{
  "num_hidden_layers": 8,
  "hidden_size": 192,
  "n_experts": 24,
  "experts_per_token": 3,
  "d_expert": 128,
  "d_shared_expert": 0,
  "hidden_act": "squared_relu",
  "moe_layers": [0, 1, 2, 3, 4, 5, 6, 7],
  "router_score": "softmax",
  "normalize_top_k": true,
  "routed_scale": 1.73,
  "balance_loss": 0.0112,
  "balance_bias": false,
  "init_std_router": 0.0332,
  "lr_router": 0.000835,
  "vocab_size": 3926,
  "norm": "rmsnorm",
  "norm_eps": 1e-05,
  "tie_word_embeddings": false,
  "optimizer": "soap_variant",
  "learning_rate": 0.0071,
  "beta1": 0.95,
  "beta2": 0.95,
  "max_grad_norm": 2.0,
  "batch_tokens": [65536, 131072, 262144],
  "max_seq_len": 512,
  "train_tokens": 514100000,
  "max_steps": 4086,
  "dataset": "wikipedia_en"
}
Below are experts of layer 3 (counted from 0) of a mixture-of-experts language model. Rows are named router (the router's row for the expert), up (a neuron's input weights, with its number), down (a neuron's output weights, with its number) and show model dimensions 0-95. Each number is 500 + 40 x the weight over its row's rms, rounded and kept within 0 to 999. Numbers have three digits each.
After each expert's rows: "comes before" lists some tokens at least twice as common just after its tokens as in all text; "gets" lists some tokens that make up at least twice as much of what it gets as of all text. This comes from a sample of Wikipedia text that the model never trained on. Tokens count by the router's weight.

# expert 0
router:511461487475472446467493505533430506486558466469450525431454488521475457466496572495572560474472534581479424512510466539541517480506463483535531504453486452536513498489551528461502531521472456443522500531441499482431443513466496464409559558509532468551445530541540474359571502511527496516
up2:507566461481559520506499442556504605508488505438421473513495534466490539599561539498539507499469536493530518469522508507523444526485497466485505471495494476545556504434536527496514504587372473474506481506494605485473514505498494489493590439477547485534476488536497434500529490546486493399
down2:549475486561533502452479456486474499528548545467474531532531455521494490529523556478483495474546580466490558500476499498510517495538532460435564440552503495562501506418500496498562553486461542514479486510444584549499486449510440523453506521554431510459552442480494517503509498498483540508
comes before: " ", "1", "2", ",", "0", "9"
gets: " ", ",", "2", "1", "9", "4"

# expert 10
router:515440517493479442543517461491427535499437423483533511560522436530457462501553479424439425523493461483477475540539525537486535518486509455517412529516447598563505497518488506500534486486495413521478513512435531486510583478570593483487497497468411568509502518454495439429432534486507455542
up2:592514499496522489499515410505453598462500526468504489504506507462500503475469490496530489495521481508439538481637503528425497542481463488510536425553442540506494510493500407573511437514483531519538536516512564548526441461501510504520476463509492507567515470501536496494560476406564456444
down2:506472487479562539424568515487482503493464554420468475448487437498453522513487397584567495448506497459493564480405477528507484485498531444499540498556535501474525519478553537498488530472492564527520565538530502610533492510426536525536548504493458528500568486494413395531582496480470508439
comes before: "\n", " The", " He", " In", "3", " It"
gets: ".", "\n", " ", " The", ").", "The"

# expert 21
router:515509513471436548462494484485519536496502493502487456497515496396462536491529540527460446566401495490474465564516542507425520528531459461438564422548557489491523522489514487528474474453489462471522503466463436516513418446478463486546554442507485541461506469534502501493453452528565540488
up2:540598510519522467465505511499493533513525553552543440514451576463410440447493456513514500461481512474451502410503524525501481479515563554509485576541465415480560529551470537482483537499490509494514479516497486495511489401473532488462505457487457516498478473479504515437506518497478497479
down2:511506495524499546505521498514464453529561426492616470496409483486535475515515444518454495605533497547484590521487464481500456553504518518502489449533471471499520597600405484488503535516549516575553512527528487508536499499499499498502506451501438421500429456513499501543506517463473498442
comes before: " |", ".", "°", ")", "%", "}"
gets: "s", "0", "c", "5", "8", "6"

# expert 11
router:403486468554519480478559507556544522469506494482514502508457507551538451540452482529551493499470465470478546508462536496555500506535503502540471476539469523448517401465421475476476513493501536511545485463551554563508485486511517471511460481457455474579489465565441551479449606503495553497
up2:399536451489472540367500465481501502454465605497463548537484466521533481480453495583503439503496552500511501484608485510500477493537476506454523505494517443505535498543499498539489484517514522510532492539472580461479517513543516377490461500481400502539525464503511471442550475513451449533
down2:536528614490483505573499491522522523455501470501495456528479530517577524510493543506524430415521492521494489493483523505416603449493536487529501457511499479536479506496490510530526384496512498520500542496539504526498449489455499497506417460582531496559494501489530505509469514453435566499
comes before: "1", "2", "3", "0", "4", "5"
gets: " ", "–", "-", "/", "ou", " /"

# expert 5
router:501504530522522531533504472548476504484554558467514413428532488476460543424554491578452430495576474527447512449521465534515474470469539556413506468458476549424554506503491508551538536555496539483472511524517466552556456458549541549465495523497496489461526525440510469528446519510486502581
up2:559494544478527539482476499440527497479534471516503488427515495463531562499522479491484528497500507425508523516400454504465471495521451579498510541549435564503497535420534416469597496516543499485495508510484522498521522449473542455448548509475504499512540429495485361463520554603473550520
down2:446540553491531547525436492552487568507501446503496495483500560629441410478480472536494489477526496487511502466523521458471467539497519469530489479513600575502536413546482518472525468381502553503543563447497488554516517548512473518469506498514459491544494515531493503460500516588564506514
comes before: " to", " the", " in", " by", " a", " on"
gets: "ing", "ed", "ated", "ic", "er", " g"

# expert 13
router:539433498500513536573477488535474536473482479432482522497466449515539491579523546428495538481465482453509526514518512472431554482525596514422520495451448497479514468455518557456491513539527487514556533442515575516516554490532534540479448462502566529433494485469423549477568479494483539463
up2:486549525500438465475486499496556533530499494513507489500492458538493505468499570529500413487423555550442612512608511487424497556479451504483470493471484438459534482405500490492455566539506509462537440618434511555505543422484478487493456498430527544501504522457538535512493525539456473501
down2:477498520537501506505521525519499552581515503509450506426546422450506518455563514501516505520459417466493528421501508501519502460443456484508519559537443487489505418368503493551492448537498430496451560467449500500450504532540400521486477523494431498478483477474490503454422494611453496515
comes before: ":", "1", "2", " \"", "9", " •"
gets: "-", " ", "|", " w", "ly", "ar"

# expert 7
router:565520476466526446477508475550453496477571524484477457498492411451538482512473466504501522557481573513467489528496549543512468491513466554555516410523507469503557556459499469536471464540536549454530536474575495473464492536483577510490452531498497464406583530494403498491552452544533491521
up2:494577472489445440401489496527455510432518497499534479498578483509496456528458521517516551478503501501617499500555499550534549445486532478647603455485506512532475567496485502482522509529403514610514513585469514454500501506506411499482573475525504498457492500540521471458536492501495483542
down2:476509571463541496532543518478515526494484500526504624473541562454474506489484437391508494533456478504416508517537457586547506532505530489486433525508522454476493486504459579456481534496561453495478485458473509515477500599507561557554504526501551463577543516489497476513551523494566492574
comes before: " a", " the", " in", " be", " to", " been"
gets: " was", " is", " to", " were", " be", " are"

# expert 4
router:458545480496473454549529498483467494498507516586545454563550521562431494478457491537518558502527594466505506425476427413541508494460435424514558468486499546539506476549475535468464499499540489544493438446546528526494454496574478473469436489489577547573546482438448527520547508455486546453
up2:532491504505526496495437452479577502543543471504527518549506490541468529523516536524517474450410497456531441545525576455476555367478499542469491528451391500540498519546511481502465497537511592595388544538473464541458439458499478497517450490416525532518528489513550483542574474435466493479
down2:498499506559515544535590447528509510407463472593442527455470562513472485470490554508508440531465524499500498526432427548503505492552529505483502497492505499505539517506550491482508568503500544428544561433521506482500456560569536668451546480486509505493559466441534497472516521501456515529
comes before: " ", " |", "\n", ";", " —", " N"
gets: " |", ")", "|", ";", " –", " —"

# expert 23
router:531485484488488464568480511453486503463502466562539524500482443514535470508497439553530552599489435497462475477524443428531519557424525493522534483540513532548524492508486479493468572436459467457549444535480554496533460527512524517519429474479471518538560350461490509456537520483508467397
up2:501501517487493508507512501467484494611522493529526499581553449502501526507485510513586452495506499504536469496462496434542569495468494556451506498491412477366489508504514494477490518512441474489443514524517495468601536499554505483485569431481526457520518446476485588553639481422451462463
down2:546532500472503434481501488449479448505491509454521426496518527563533555485521494520467527520484472613509541510434503541462489533519616517576476529600410478579447503519484505613496471501514532496506446589514447468497502502500500536503562572436407493505472528506465492439486483517512481501
comes before: "\n", " ", "|", "-", "==", "The"
gets: "\n", " |", "|", "==", "===", ";"

# expert 19
router:558441509465415492568531481500495567531455488478428538505498484506514470507478569506547483498548471531503459467570567550527489537492522510466497477393530518508526478574519478485494517560571560518578534432537490479450485514420498482432521524510565507458509429472575418463442505471544433519
up2:564511568427440526553488496500507520549519498493498531548521469501495444511513457620445484523517486537512516514553496511524516479466457570503475513530558585504472458571499541570548497508512506449495596515567493489555519572519537489511490556510567407532463488495505489512526471472546499416
down2:399461476525509401439502377599495513518516499499512378487495492498512519448424548416433483503504462505502498516553557420518483489464473490516492478493449516462513516500511547475438543500500440522426475448509569499465543492496513502509573491466521494475492529483423573513474485507494569548
comes before: "0", "9", " |", "8", "7", "5"
gets: "1", "0", "2", "9", "3", "8"

# expert 14
router:463535495486480450445457563496463512492583440505447507515426542468477472567431507511503491537467404464490479523457523550499439477544468499544482525535561512427473534472471545469524488493487480457477524557512484513462533489516547551498522529503519399465471524519466424447537508495523533472
up2:492452408563493571497534449519500578519472486532498467500450554480489502513534481577505525491470509500476546521446509521509484588567552466501502475520471542453519512551534415483476501469482450515510514420502570484536641489509529467545429468469496483501508516536552407477559513403594569491
down2:490498468495541515477505501447519463563575475532564533498504503506501512500499513574448471515529511481528499487557497481500518493513495476575642536498498542506479552465479524486420533411505522467545494668522512566501544536486604506502511472495539533446505501385437488524500522523468523508
comes before: " the", " a", " his", " its", " their", " an"
gets: " of", " in", " to", " on", " with", " for"

# expert 9
router:581527541491517463462559484484458489505413453493522497528569517528517532483434514498500463430526466525488554531472554468521483482500465569517533520452495477530489473442552523499494535523556457507442483464464477509488570460528548479552479500445442510486391459477573484485500565556559516480
up0:458523476491502504521482527494548536516477408507500535564464549441483429500485452520546499513545504450485494473586523471578479506445446466494447503485508420474593456489501507501522408505508512538488507389500577552504477502545436488510491503477462597503510361551492499455539534607503507490
down0:516519611499489484549490535535407497487581503615507500507540499537505504535499572534539426525495542495492494491463506579509455463464474515471515446491481536495462517513485536500468511501461546443517454632484480440458443500510475479470523456492482414592467553484502504545507539501597454522
comes before: "s", " |", ",", " of", " (", " and"
gets: "'", ")", "\"", "%", "ock", " School"